From a checkpoint of a small mixture-of-experts model trained on Wikipedia: width 384, a sigmoid router.
Below are experts of layer 6 (counted from 0) of a mixture-of-experts language model. Rows are named router (the router's row for the expert), up (a neuron's input weights, with its number) and show model dimensions 288-335. Each number is 200 + 20 x the weight over its row's rms, rounded and kept within 0 to 999.
After each expert's rows: a language model's description of what the expert responds to; "comes after" lists some tokens at least twice as common just before its tokens as in all text. This comes from a sample of Wikipedia text that the model never trained on. Tokens count by the router's weight.

# expert 17
router,233,205,234,181,164,216,180,195,205,182,226,221,179,201,175,219,199,194,218,225,200,213,247,190,224,210,218,190,231,202,180,204,209,173,207,205,198,220,225,200,196,193,184,252,204,203,234,162
up0,199,205,189,187,190,207,205,219,197,180,200,204,172,216,213,203,244,190,193,209,205,207,221,176,226,196,192,209,179,194,210,183,200,245,175,188,189,210,203,188,201,199,166,215,199,173,224,177
up1,227,176,224,205,212,177,175,194,180,182,210,222,238,219,165,188,181,198,234,198,159,196,174,213,187,227,213,221,232,197,197,231,226,185,195,183,218,208,223,222,201,231,210,221,185,169,194,205
up2,184,207,220,206,213,194,207,219,212,187,208,216,217,205,184,194,189,209,231,212,162,218,219,221,185,203,198,148,194,191,215,189,173,175,218,194,194,202,187,220,203,180,182,188,207,210,191,200
up3,191,191,195,198,179,193,209,178,153,184,212,224,209,171,158,208,199,216,220,234,183,165,205,217,211,198,209,172,203,186,217,221,214,190,172,230,199,213,194,201,194,215,208,205,167,229,170,213
up4,213,231,226,148,201,197,186,184,182,201,195,204,168,226,213,202,198,207,214,202,205,203,208,232,224,175,207,192,205,185,163,163,203,186,187,189,207,197,221,174,180,176,204,192,208,217,186,227
up5,209,185,200,199,219,236,187,188,246,186,230,198,204,224,220,194,200,215,176,196,192,217,198,183,161,222,230,212,195,247,208,192,164,208,184,207,165,203,222,182,221,206,196,211,176,213,227,178
up6,170,187,241,192,170,190,202,225,189,206,205,199,197,240,170,237,236,203,206,220,227,194,215,170,202,221,180,225,188,217,229,194,178,216,222,195,194,244,189,214,211,218,205,202,207,230,183,185
up7,219,219,163,169,209,229,212,217,181,209,215,224,211,227,162,202,202,186,184,220,193,205,171,207,182,184,203,189,173,184,157,230,189,215,190,233,221,197,170,203,169,246,212,210,171,198,171,212
up8,213,235,200,168,217,207,166,202,188,185,207,183,201,202,202,234,179,211,216,217,169,209,187,215,228,160,209,218,186,203,243,192,196,234,199,178,192,214,196,172,190,214,239,202,216,205,207,228
up9,192,227,211,178,208,187,210,195,208,191,184,186,209,174,176,186,193,205,208,218,189,188,211,194,226,228,239,195,209,185,227,183,196,213,198,227,194,171,216,202,198,191,189,176,176,193,188,188
up10,175,188,233,240,247,239,221,217,197,189,230,214,215,211,182,188,227,191,219,205,207,189,231,196,250,195,235,207,221,186,181,240,223,183,204,185,185,189,216,225,196,177,175,185,211,225,265,177
up11,194,201,242,239,235,151,199,174,198,173,218,191,193,186,208,203,190,190,236,198,167,218,206,209,183,218,195,227,206,218,176,194,200,194,244,192,206,192,211,202,238,194,154,242,156,221,193,187
up12,232,205,193,190,180,197,203,213,217,177,220,202,233,217,171,200,224,150,190,198,207,206,223,231,201,186,216,186,207,192,199,191,168,185,204,177,191,215,213,215,210,161,202,227,233,203,187,166
up13,211,183,208,159,164,218,194,213,168,186,210,205,189,173,164,206,218,229,205,206,215,236,246,247,181,179,220,204,202,170,204,208,198,209,194,196,217,185,179,191,228,197,193,150,217,190,169,198
up14,179,207,241,184,203,190,174,208,195,210,228,199,211,158,176,199,191,214,212,202,199,183,204,224,193,219,196,173,210,186,222,197,191,202,165,166,208,203,218,182,206,187,202,237,208,217,210,232
up15,166,231,193,198,159,191,197,212,196,207,192,192,197,183,208,161,225,224,222,196,194,185,171,209,211,202,203,170,185,193,196,251,221,208,205,205,179,191,188,191,188,175,196,234,218,208,190,155
up16,200,181,179,189,169,219,175,218,218,175,240,175,227,221,207,208,206,200,191,184,208,202,200,181,223,168,183,206,180,206,177,216,192,179,180,212,174,174,225,227,236,188,218,193,210,174,215,186
up17,197,207,222,216,209,203,170,196,210,233,197,238,221,221,217,220,249,191,186,213,207,234,251,191,185,186,207,196,185,190,184,182,221,183,213,233,179,204,201,181,198,191,208,188,212,214,202,193
Description: Short word-piece fragments at word starts, like un-ac-ceptable and self-is-olate, and line breaks after article title headings.
comes after: "\n", " =", " (", " \"", " un", " E"

# expert 20
router,196,184,214,194,192,236,217,196,195,216,211,197,191,192,215,185,179,179,216,235,189,219,179,213,206,204,207,250,203,210,189,209,206,158,218,202,196,203,212,210,164,198,206,225,185,201,224,164
up0,184,206,190,192,196,191,249,217,162,169,216,206,212,208,187,222,174,188,228,227,227,200,207,192,180,180,182,217,200,167,171,228,226,202,189,216,199,213,216,181,173,230,213,166,230,191,166,220
up1,167,186,206,208,222,232,185,192,166,192,210,203,203,230,207,212,176,202,216,178,246,187,190,163,222,229,224,206,169,205,192,206,214,205,186,169,177,178,247,214,232,210,178,230,225,183,203,219
up2,170,198,225,178,218,184,248,197,219,203,192,178,186,158,210,197,174,185,212,185,200,191,204,167,197,214,226,199,222,201,192,181,216,213,192,172,185,211,218,180,179,188,161,211,187,208,192,151
up3,161,183,181,190,191,206,206,184,233,197,240,189,204,213,211,185,149,215,209,190,198,168,219,212,246,182,192,161,178,196,208,205,221,199,195,181,190,188,177,219,198,187,152,212,166,149,214,184
up4,210,210,180,200,191,194,190,201,147,180,220,159,209,180,175,164,150,232,226,194,198,202,219,185,222,186,233,190,225,170,174,198,200,193,231,212,216,180,211,229,182,203,178,228,209,186,199,158
up5,183,194,187,215,217,202,175,199,208,179,212,171,200,174,206,191,174,219,169,234,216,178,185,220,206,188,182,223,146,219,238,209,212,198,184,209,192,191,223,226,195,208,200,204,215,201,181,171
up6,227,187,197,218,191,185,230,200,223,205,208,202,200,180,215,220,178,200,231,215,144,205,178,186,230,229,209,199,213,171,190,199,176,198,181,182,244,156,199,156,205,222,225,226,164,200,200,214
up7,209,215,187,210,225,197,166,192,193,158,204,236,206,203,207,183,166,210,194,202,208,200,220,176,203,217,195,207,182,175,218,208,211,192,196,163,201,214,223,184,173,208,207,246,212,169,189,190
up8,202,222,198,224,234,189,218,193,232,176,206,176,191,242,200,190,189,224,221,197,212,182,171,164,194,162,187,211,199,197,215,214,208,186,179,222,191,191,192,199,212,204,168,213,206,175,198,194
up9,176,213,185,192,192,185,193,182,221,179,173,195,226,181,253,204,165,187,176,223,188,200,215,202,198,186,186,196,207,206,201,165,231,192,162,220,213,177,206,204,187,215,202,211,204,211,197,185
up10,178,197,207,198,195,205,193,221,233,211,197,209,249,205,198,170,169,203,229,207,192,190,180,209,215,206,204,193,231,216,198,178,193,192,169,200,183,180,234,182,162,172,196,192,206,188,172,202
up11,223,188,190,231,177,201,188,218,185,194,183,206,184,196,215,156,186,201,213,169,193,183,255,201,177,209,224,213,224,186,174,233,223,177,197,191,190,203,195,187,230,196,190,185,226,204,207,142
up12,197,184,190,206,215,207,211,183,176,206,194,224,180,213,209,177,188,236,180,208,180,202,216,220,209,211,173,200,209,206,183,199,176,195,217,205,183,188,196,184,220,198,177,229,194,238,173,226
up13,179,161,177,200,186,199,206,209,229,243,153,192,169,222,219,175,126,169,231,205,168,198,185,186,174,184,154,210,205,197,200,171,178,189,193,215,215,214,194,233,205,188,214,206,216,226,214,187
up14,193,194,179,183,190,213,234,217,220,186,211,215,192,172,189,184,249,184,215,226,187,178,191,182,207,202,193,157,200,213,183,227,189,190,214,156,185,212,205,165,213,206,201,194,193,218,205,205
up15,196,194,252,149,180,219,157,172,180,230,182,195,220,188,205,208,204,227,180,226,220,224,200,199,173,162,168,220,201,240,204,247,217,205,214,193,200,183,179,209,228,185,201,238,216,230,223,191
up16,159,186,198,193,172,210,206,197,178,223,160,235,183,218,188,187,185,218,236,194,193,196,214,237,186,235,225,229,218,226,207,172,230,187,193,209,197,204,177,188,213,191,166,216,173,187,180,193
up17,179,219,232,209,158,203,208,194,236,172,219,212,194,175,186,158,206,207,220,223,202,196,204,220,218,223,210,189,204,122,180,161,185,223,187,216,208,183,168,188,183,169,196,191,211,168,224,158
Description: Sentence-final periods and quotes, closing === of date or route subheadings, and football roster codes such as MF, DF, FW.
comes after: " |", "|", ".", " (18", " =", "s."

# expert 15
router,205,183,170,219,225,198,217,209,197,188,189,170,197,215,216,195,207,177,193,249,204,204,222,201,181,209,203,199,179,169,199,181,216,192,193,200,201,218,209,178,188,182,185,214,176,210,203,192
up0,180,215,207,207,197,162,218,166,207,222,202,188,189,176,198,180,183,184,213,196,215,188,209,194,192,184,198,172,202,205,165,186,194,191,182,219,230,179,185,199,205,184,252,201,183,157,176,217
up1,212,190,169,194,208,189,234,176,172,197,206,211,177,217,164,181,222,217,216,203,180,197,188,200,179,227,205,194,207,171,216,191,143,187,166,195,203,180,226,210,190,180,197,184,179,197,192,199
up2,237,161,225,193,235,202,201,182,192,222,198,185,218,224,197,199,194,222,195,207,185,192,242,227,193,177,213,223,199,210,211,198,209,205,180,182,165,217,202,165,183,152,179,211,167,210,154,209
up3,194,224,175,212,204,186,212,210,200,227,183,183,197,210,213,208,208,184,247,207,214,220,171,183,200,191,221,194,223,196,171,167,190,204,172,225,169,216,172,195,236,201,159,168,171,181,227,211
up4,172,178,159,214,236,219,207,181,231,204,172,185,184,201,199,226,172,243,212,205,201,191,206,230,224,203,196,186,236,244,197,210,204,192,199,235,173,197,179,215,228,189,209,170,179,222,179,213
up5,184,188,196,205,184,223,206,194,185,174,198,206,203,209,208,197,178,185,179,217,194,226,198,168,191,236,212,218,172,192,207,181,177,200,181,224,210,155,199,167,229,202,196,233,161,197,259,179
up6,224,199,231,189,198,171,179,202,211,155,195,181,204,219,200,220,211,210,234,205,206,186,213,222,246,230,219,228,195,172,198,154,205,210,206,189,208,195,185,177,219,203,185,206,184,201,216,217
up7,193,226,213,200,203,218,189,186,225,177,180,159,188,204,192,202,216,201,188,218,180,198,216,214,169,176,187,196,190,186,222,198,218,183,243,211,213,190,193,207,206,234,185,174,200,184,213,201
up8,196,177,209,163,210,248,188,190,158,190,222,185,195,181,213,182,187,199,162,186,165,203,187,201,199,192,196,203,194,222,218,164,223,217,220,223,200,220,200,209,196,206,208,233,178,214,175,200
up9,178,188,199,177,189,188,205,196,214,219,166,186,181,164,213,198,207,210,198,186,227,201,172,184,202,162,182,226,210,191,208,215,198,206,221,278,160,207,199,215,219,238,192,218,212,212,204,212
up10,197,201,184,203,196,225,191,194,211,171,249,167,233,193,219,182,197,208,225,256,187,178,217,176,176,191,210,195,209,190,235,202,194,188,219,189,199,205,229,188,182,191,214,179,185,188,194,182
up11,184,222,207,226,156,176,182,186,188,176,181,201,229,202,189,217,196,200,199,193,185,187,173,155,200,188,200,167,160,198,175,191,199,199,207,182,176,181,203,238,197,205,214,235,231,184,192,201
up12,183,186,197,177,180,240,184,185,212,189,171,208,208,175,208,187,244,219,215,216,180,212,205,181,198,159,201,192,266,202,221,215,210,211,196,198,211,226,200,205,182,231,186,221,195,214,205,211
up13,196,218,191,199,211,227,198,189,172,194,215,206,212,180,181,207,225,184,222,196,230,176,223,190,176,197,192,189,189,187,208,198,211,223,192,210,210,207,211,181,225,251,199,216,171,208,223,196
up14,200,198,218,227,221,164,198,187,183,227,228,181,189,182,227,211,178,170,246,192,202,190,235,202,216,213,237,178,169,201,143,175,226,207,191,182,195,166,234,206,187,178,175,217,207,194,180,217
up15,204,241,201,211,218,208,199,233,214,187,163,210,193,187,169,228,178,207,210,229,208,181,210,244,205,166,199,180,217,210,191,196,216,176,197,176,230,219,212,198,198,169,170,206,206,208,211,224
up16,228,194,189,184,224,210,234,207,233,182,231,172,236,197,181,187,187,204,205,184,190,194,205,163,205,182,220,209,188,205,196,188,207,212,211,199,185,185,166,202,225,203,208,181,156,210,216,215
up17,188,175,191,196,226,204,229,186,200,209,182,144,212,180,199,193,193,205,209,212,207,247,189,203,221,195,241,200,221,171,173,177,210,205,215,206,163,198,220,185,173,179,187,184,183,226,179,181
Description: Nouns and ordinals in sports and office-holder contexts after for, in or with, such as fifth, third-tier, President, Best, exchange.
comes after: " for", " in", " with", " to", " at", " a"

# expert 24
router,205,242,192,202,213,218,218,181,209,165,224,177,185,195,196,186,198,202,220,203,222,169,227,204,222,214,166,191,212,195,232,186,227,165,216,208,208,197,212,201,193,242,215,191,195,186,242,198
up0,217,193,200,200,212,197,195,175,188,202,218,192,234,194,220,187,237,176,204,186,203,199,187,204,241,202,195,230,216,183,223,193,198,216,223,205,205,196,219,197,201,213,150,193,196,195,160,226
up1,199,200,183,227,192,200,226,178,176,211,235,214,191,199,187,180,214,194,237,191,190,204,211,224,219,202,216,187,234,193,192,201,230,219,233,210,215,212,173,210,182,194,210,163,185,215,206,213
up2,210,172,193,198,222,171,174,187,210,166,222,204,223,231,200,211,221,202,200,189,218,203,215,187,225,249,205,198,206,176,213,230,168,191,218,200,224,170,198,211,231,209,179,222,200,200,192,219
up3,217,210,239,178,202,219,219,188,191,215,202,193,220,226,194,193,210,222,200,234,186,216,195,185,198,219,200,233,219,199,178,193,222,214,227,209,194,223,177,201,174,212,191,179,216,169,213,188
up4,187,222,224,220,196,193,176,184,225,200,208,185,226,207,204,154,242,189,204,216,182,174,212,175,208,215,197,203,231,204,207,191,162,203,217,205,213,226,198,198,196,160,174,190,215,190,222,199
up5,200,191,193,198,188,229,239,194,208,170,188,207,206,180,176,181,226,173,251,223,211,181,213,229,219,234,180,202,218,219,172,206,172,196,193,203,193,226,201,206,204,228,191,250,193,157,229,186
up6,204,201,223,187,202,224,242,194,165,204,195,192,187,202,197,188,166,188,221,212,215,207,163,187,198,186,189,176,203,221,196,216,194,187,234,205,203,202,192,220,191,229,185,214,158,177,226,173
up7,194,225,229,201,198,218,166,191,177,215,202,194,205,212,228,202,218,180,221,216,186,209,186,203,216,238,187,195,191,178,233,171,203,185,168,233,164,229,205,207,156,222,234,170,161,209,184,223
up8,199,217,195,225,222,220,211,178,208,187,226,177,235,198,182,180,192,218,194,220,163,165,205,193,201,230,240,206,250,174,200,179,163,206,228,213,194,216,172,198,191,185,197,208,181,192,215,190
up9,202,205,196,186,244,218,229,218,195,161,191,214,234,199,196,138,203,174,152,214,198,238,193,137,209,184,187,210,196,202,202,204,215,178,189,192,205,226,192,220,196,223,210,179,183,201,186,173
up10,175,183,194,210,196,176,210,193,211,210,214,165,213,195,202,242,199,212,198,203,186,171,226,184,209,214,199,200,198,172,225,197,223,225,213,210,184,234,178,188,186,168,197,165,210,198,212,200
up11,171,224,208,209,222,195,228,194,200,179,210,174,207,194,186,200,207,213,205,159,190,188,199,186,205,198,210,194,237,203,175,229,159,220,173,211,199,190,209,196,202,208,221,208,131,225,217,204
up12,202,207,218,207,209,229,231,190,198,217,164,180,225,207,206,221,179,164,201,236,193,190,198,214,204,228,218,205,186,164,173,186,172,206,193,207,186,204,183,215,234,228,214,192,179,194,193,171
up13,182,192,217,206,218,214,218,159,199,239,202,215,212,209,227,186,167,195,185,201,202,180,202,195,228,181,150,231,219,186,194,214,193,196,184,200,205,218,174,187,200,186,188,178,193,180,183,213
up14,187,183,194,190,210,240,212,198,179,164,234,205,204,220,202,202,200,207,226,198,199,183,212,196,195,202,209,236,212,208,194,221,199,153,231,178,216,218,232,183,210,230,188,221,149,179,217,208
up15,204,196,211,226,210,177,198,215,211,196,196,191,217,199,248,195,197,198,203,201,220,240,199,215,215,215,202,204,227,219,208,210,190,199,195,225,174,223,204,168,234,188,166,183,235,200,189,214
up16,198,198,191,171,230,233,179,177,166,213,221,171,200,228,169,162,220,229,222,173,187,185,225,224,196,200,170,194,223,187,201,201,227,201,215,206,215,231,200,205,187,209,193,216,156,210,226,193
up17,211,207,177,186,228,226,181,206,223,188,145,212,233,194,193,228,173,212,218,223,206,203,211,188,212,189,221,180,169,172,199,217,220,185,231,202,199,229,180,195,187,223,153,196,222,211,174,251
Description: Standalone space tokens before words or in empty table cells, and short word-initial fragments such as m, c, Tr, inc, Sm.
comes after: " the", " |", " a", "|", " The", " "

# expert 27
router,175,222,250,174,162,222,201,183,219,187,212,222,185,229,171,202,213,205,200,185,209,206,212,158,175,202,208,203,216,224,171,202,216,187,227,204,226,208,231,203,181,204,200,226,201,219,233,196
up0,210,196,198,194,211,197,237,207,207,207,194,210,233,218,184,210,224,240,200,204,154,171,215,211,180,223,237,207,185,194,198,174,196,193,248,209,230,219,189,193,204,210,212,191,186,245,178,177
up1,184,217,195,208,184,198,169,221,206,189,229,174,186,208,184,182,197,200,251,208,260,190,220,186,176,188,183,190,178,217,178,202,194,199,190,153,217,219,176,209,207,222,186,197,198,207,186,198
up2,146,221,172,209,202,178,197,174,250,209,215,184,211,220,221,203,224,227,191,209,257,197,154,191,182,212,219,169,196,217,191,200,175,192,222,201,205,222,174,202,230,213,203,215,226,192,227,217
up3,210,199,194,199,207,208,202,188,200,229,214,218,185,201,212,198,202,204,198,170,187,251,204,182,230,199,187,194,204,189,252,195,192,221,200,181,187,209,229,236,210,194,177,214,224,198,208,184
up4,198,200,222,221,216,211,207,216,214,202,246,234,221,197,194,202,194,188,205,186,195,184,158,227,163,196,196,237,204,219,225,185,208,194,224,188,236,177,197,199,200,211,192,199,184,161,171,180
up5,197,211,228,183,207,225,180,200,209,173,203,172,219,173,216,190,168,156,220,178,203,220,191,196,220,177,229,204,186,178,184,202,204,201,162,213,203,189,185,235,174,189,200,203,179,216,230,200
up6,267,192,193,202,174,203,212,196,216,186,203,202,184,229,189,170,220,210,207,184,206,197,213,222,181,217,191,227,196,199,188,153,234,191,231,183,169,205,187,203,225,186,224,185,221,230,213,188
up7,223,179,204,196,226,212,187,203,204,229,220,173,187,212,195,160,204,226,158,164,199,188,194,171,195,197,234,194,198,197,193,201,166,213,213,190,204,195,198,189,209,236,199,220,190,221,216,196
up8,193,200,182,190,212,193,166,215,243,194,223,201,197,216,194,208,210,207,179,221,195,189,168,230,204,199,207,194,209,169,198,208,201,189,204,188,171,219,210,206,206,239,203,212,222,240,176,205
up9,174,197,212,218,211,156,187,181,218,222,190,208,152,229,225,179,196,213,209,190,186,218,179,203,177,207,220,200,197,122,233,196,203,218,221,217,191,206,172,172,226,241,181,173,206,213,203,193
up10,190,229,174,183,175,196,202,204,216,199,185,190,176,208,161,223,215,206,225,203,208,176,205,207,219,240,228,190,182,212,194,203,164,191,209,201,192,193,180,230,188,205,184,198,237,245,188,163
up11,194,226,258,206,216,216,201,179,210,185,176,215,205,200,176,197,219,185,220,192,170,203,209,189,182,231,182,224,188,217,184,226,184,239,208,221,200,231,189,195,187,202,190,196,219,205,217,190
up12,205,161,178,176,190,204,189,189,219,213,212,167,176,177,217,202,231,205,191,212,198,217,195,165,225,206,244,220,194,194,190,163,184,204,204,186,193,205,173,227,242,235,183,191,176,145,199,212
up13,232,229,195,197,200,225,186,216,175,213,193,197,188,231,190,208,191,191,188,241,206,199,166,166,185,191,218,206,203,230,204,180,177,214,200,190,215,200,206,216,188,214,146,201,234,249,195,165
up14,196,236,175,179,197,193,174,208,210,196,195,184,195,196,194,227,199,194,230,195,209,232,196,212,227,215,190,193,201,203,206,200,225,198,223,204,198,200,210,207,224,191,176,189,219,203,184,160
up15,177,242,199,205,190,224,196,200,213,205,207,206,201,238,244,201,195,200,184,198,208,174,206,205,159,196,193,175,194,223,166,211,192,200,241,211,192,218,225,193,201,208,214,202,185,233,228,200
up16,192,221,181,179,222,197,188,197,208,193,195,229,197,201,177,206,165,180,192,194,203,179,175,219,210,198,207,272,229,181,223,205,179,250,229,198,216,202,218,213,200,171,203,216,212,224,181,218
up17,203,196,204,194,221,184,190,210,217,186,149,251,185,209,218,216,180,195,220,196,177,199,190,184,207,202,203,214,236,234,194,194,214,187,192,213,225,241,183,219,156,203,211,207,247,202,195,209
Description: Pipes before show or song titles in filmography tables, "The and title-opening words, and words like album, novel, featuring.
comes after: "\n", "|", " \"", "\"", " \"S", " ("

# expert 3
router,211,188,177,177,211,190,214,247,222,213,182,201,197,203,196,166,203,194,227,219,221,207,212,194,219,190,212,190,214,239,208,232,162,198,212,211,209,257,240,215,188,193,189,226,175,199,221,147
up0,182,227,234,196,206,178,172,220,177,205,249,200,223,215,170,195,211,194,201,201,218,197,210,188,190,211,208,188,197,142,204,208,180,204,208,202,199,243,193,212,215,199,147,197,204,210,199,219
up1,217,224,197,224,196,199,232,167,196,173,177,168,237,185,190,197,220,190,203,193,189,198,192,204,221,217,234,155,203,202,181,210,192,236,210,201,177,191,233,212,222,191,177,191,175,213,191,201
up2,160,230,229,189,197,164,237,205,220,220,201,230,218,213,207,197,197,219,205,226,222,205,198,201,217,224,229,181,205,191,205,205,186,239,176,173,225,199,224,179,182,167,166,210,208,158,211,165
up3,216,190,176,181,192,198,155,238,228,213,200,189,191,233,218,187,211,174,222,176,186,214,191,151,216,215,219,180,221,251,209,212,182,186,253,162,191,188,228,192,205,180,192,198,203,237,187,156
up4,183,189,184,158,191,168,161,192,216,199,179,191,252,182,196,190,197,244,203,158,172,206,201,227,199,228,183,193,179,209,219,169,194,180,192,183,217,201,185,216,220,208,231,207,189,218,178,176
up5,185,222,218,194,195,165,217,200,206,225,208,231,212,244,213,185,225,245,199,178,214,206,205,261,242,211,203,220,194,193,198,218,180,191,161,187,232,181,189,210,215,225,176,206,203,225,199,195
up6,193,196,224,207,197,240,230,192,234,224,157,229,196,235,189,195,198,186,196,177,216,192,181,186,176,156,193,190,213,192,181,188,223,210,214,189,216,219,221,199,187,224,184,214,219,206,225,210
up7,199,219,187,218,214,180,249,211,170,209,209,184,160,205,196,221,197,209,175,167,186,209,223,201,192,225,184,199,169,247,195,189,171,212,262,203,222,213,183,203,181,185,188,210,200,206,177,189
up8,196,183,195,175,171,200,167,209,216,204,216,197,185,218,166,215,219,201,212,199,205,205,191,193,187,182,196,205,161,205,225,188,202,212,218,203,223,226,193,185,206,201,191,178,195,227,172,207
up9,193,244,203,241,196,214,205,160,222,204,220,225,214,197,207,201,219,163,205,198,221,208,207,191,200,191,202,183,212,188,186,194,181,195,223,206,172,212,190,228,189,244,177,179,207,179,186,173
up10,191,204,204,177,216,192,234,252,242,190,210,200,211,244,217,203,198,199,265,214,204,222,198,257,200,193,193,208,164,196,187,196,191,187,209,220,246,237,205,147,217,215,184,186,201,222,201,192
up11,184,232,181,207,181,199,188,220,204,213,214,183,192,191,210,231,188,203,190,232,195,203,214,187,223,212,230,206,188,230,178,208,181,201,191,198,188,218,225,216,167,198,238,237,189,167,211,230
up12,188,213,168,182,184,185,200,226,166,211,205,190,164,190,200,191,182,215,193,205,233,229,208,131,246,199,223,196,206,178,217,227,218,218,219,217,198,201,197,157,208,219,212,236,201,231,233,181
up13,212,184,229,193,216,218,182,214,201,234,230,193,192,187,205,191,173,195,238,200,239,186,177,192,225,172,215,208,182,196,211,206,201,176,206,176,177,178,178,188,191,210,205,227,191,181,205,178
up14,219,241,208,196,205,197,201,176,217,228,182,160,205,199,201,185,189,210,209,202,165,198,188,200,195,225,212,225,219,201,219,193,189,226,199,202,172,231,225,188,197,189,165,169,177,210,219,161
up15,222,196,188,166,234,210,184,191,208,199,211,194,190,184,206,181,221,218,216,233,214,164,220,212,225,219,193,196,176,196,188,214,177,202,228,176,183,213,216,220,226,196,196,194,206,200,222,215
up16,211,208,227,197,181,220,180,200,232,203,219,221,178,209,206,181,221,221,232,230,218,233,190,208,175,168,197,231,192,184,200,203,209,179,195,214,212,191,198,210,207,183,153,217,194,194,225,218
up17,243,233,153,192,191,199,183,212,188,168,174,187,172,191,197,214,173,199,210,208,213,189,232,203,217,212,174,210,184,197,223,188,197,209,208,201,196,202,219,211,215,234,215,218,214,188,220,184
Description: Main verbs and their particles in plot or biography narration after he, who or was, such as began, took, sets out, handed over.
comes after: " to", " he", " was", " and", " who", " had"

# expert 29
router,179,189,214,191,204,183,225,175,213,181,195,193,194,194,213,209,218,209,233,222,179,169,176,234,215,227,184,206,215,226,191,173,226,203,219,237,217,214,245,225,196,181,189,267,197,226,213,217
up0,206,213,205,226,172,190,211,184,229,189,218,214,177,165,218,192,187,206,195,217,215,217,200,178,200,212,190,175,215,175,181,170,216,198,199,196,221,192,225,182,195,148,180,205,217,180,185,221
up1,201,188,174,204,154,155,180,202,203,193,200,177,189,222,191,197,194,171,207,191,201,232,192,207,243,223,175,222,187,211,219,196,188,176,170,214,201,213,203,177,211,198,181,216,189,196,201,175
up2,214,206,212,219,191,238,183,185,181,187,226,255,211,185,189,195,219,203,211,194,216,178,228,186,144,219,176,181,200,174,171,176,195,196,235,217,194,182,194,197,205,219,207,188,192,217,203,246
up3,167,203,175,201,229,219,180,217,201,218,233,214,218,182,174,207,194,208,218,186,184,212,176,222,214,203,224,192,227,234,188,191,217,181,216,184,194,228,209,218,187,236,166,191,179,205,226,187
up4,210,196,199,163,169,196,213,199,225,215,213,198,193,160,204,210,275,203,190,195,194,160,179,140,216,231,218,178,168,210,185,193,195,169,209,201,200,208,207,181,196,255,207,195,204,226,197,188
up5,214,180,180,207,205,181,195,207,203,214,204,201,229,192,186,191,172,190,189,191,209,226,198,214,187,213,207,230,210,196,204,242,201,218,180,232,202,174,196,183,205,214,156,232,159,203,159,191
up6,178,215,195,167,200,194,219,206,218,196,208,191,190,174,182,239,186,222,180,202,216,220,192,186,181,196,232,165,209,178,198,182,221,208,187,187,199,217,180,182,227,231,185,225,191,189,201,181
up7,172,184,238,201,223,215,206,177,202,200,211,180,205,224,177,205,208,218,175,182,212,190,214,209,212,187,196,185,227,207,243,181,210,178,196,224,190,179,209,208,196,220,182,204,183,217,183,194
up8,139,191,194,187,188,184,224,184,187,201,194,182,212,172,168,123,248,200,186,194,190,181,224,186,200,224,244,216,213,189,213,222,165,207,193,224,214,216,215,174,193,186,191,196,172,178,207,191
up9,199,174,230,236,188,215,198,214,202,195,215,175,221,193,195,214,209,204,188,212,172,200,192,183,183,212,199,193,197,171,177,173,190,185,208,179,211,240,206,203,223,237,175,178,200,187,204,174
up10,169,185,200,228,170,215,183,200,215,172,203,205,187,213,179,231,227,213,192,238,251,208,207,171,230,206,220,195,200,188,191,207,193,178,192,208,149,199,205,241,186,211,214,188,192,228,183,198
up11,210,183,187,199,221,196,220,182,189,169,210,169,245,180,167,195,198,208,192,217,197,212,234,216,199,221,201,194,210,162,240,168,179,189,167,202,212,241,209,190,169,195,244,218,222,212,177,210
up12,206,204,196,186,189,135,186,196,163,176,182,180,256,186,182,207,197,168,223,188,184,186,164,217,174,177,229,208,207,193,186,173,210,213,194,191,198,234,205,200,220,190,200,202,221,210,185,215
up13,203,194,199,192,165,195,179,220,187,215,224,201,194,197,223,230,191,220,207,204,197,231,192,209,202,170,178,174,200,172,201,183,210,216,201,182,230,187,232,204,174,200,224,210,215,238,178,188
up14,175,224,235,174,181,224,208,207,216,205,194,196,197,189,231,194,238,226,197,206,184,180,179,205,182,210,217,179,219,222,191,202,187,198,222,191,223,173,228,230,221,193,210,200,216,208,195,186
up15,205,222,193,186,191,208,192,182,209,209,214,202,193,199,187,198,201,183,197,197,191,195,224,226,198,185,216,210,192,210,192,187,191,217,199,191,223,212,255,207,211,179,205,166,219,215,218,167
up16,201,231,206,227,214,217,267,208,196,163,198,198,217,200,210,229,194,203,169,204,192,203,213,218,240,235,203,178,208,246,185,182,213,157,225,186,207,199,174,227,213,195,189,210,199,176,202,178
up17,174,191,180,194,207,217,210,192,216,195,228,181,232,183,219,189,194,177,217,192,169,187,195,208,185,184,183,210,175,219,220,221,191,229,211,191,179,204,164,240,182,199,218,203,211,214,194,182
Description: Numbers, dashes and pipes inside data tables such as league standings, election results and score lists, for example 75, —, Nominated.
comes after: " |", " 0", " ", " 1", " —", " 2"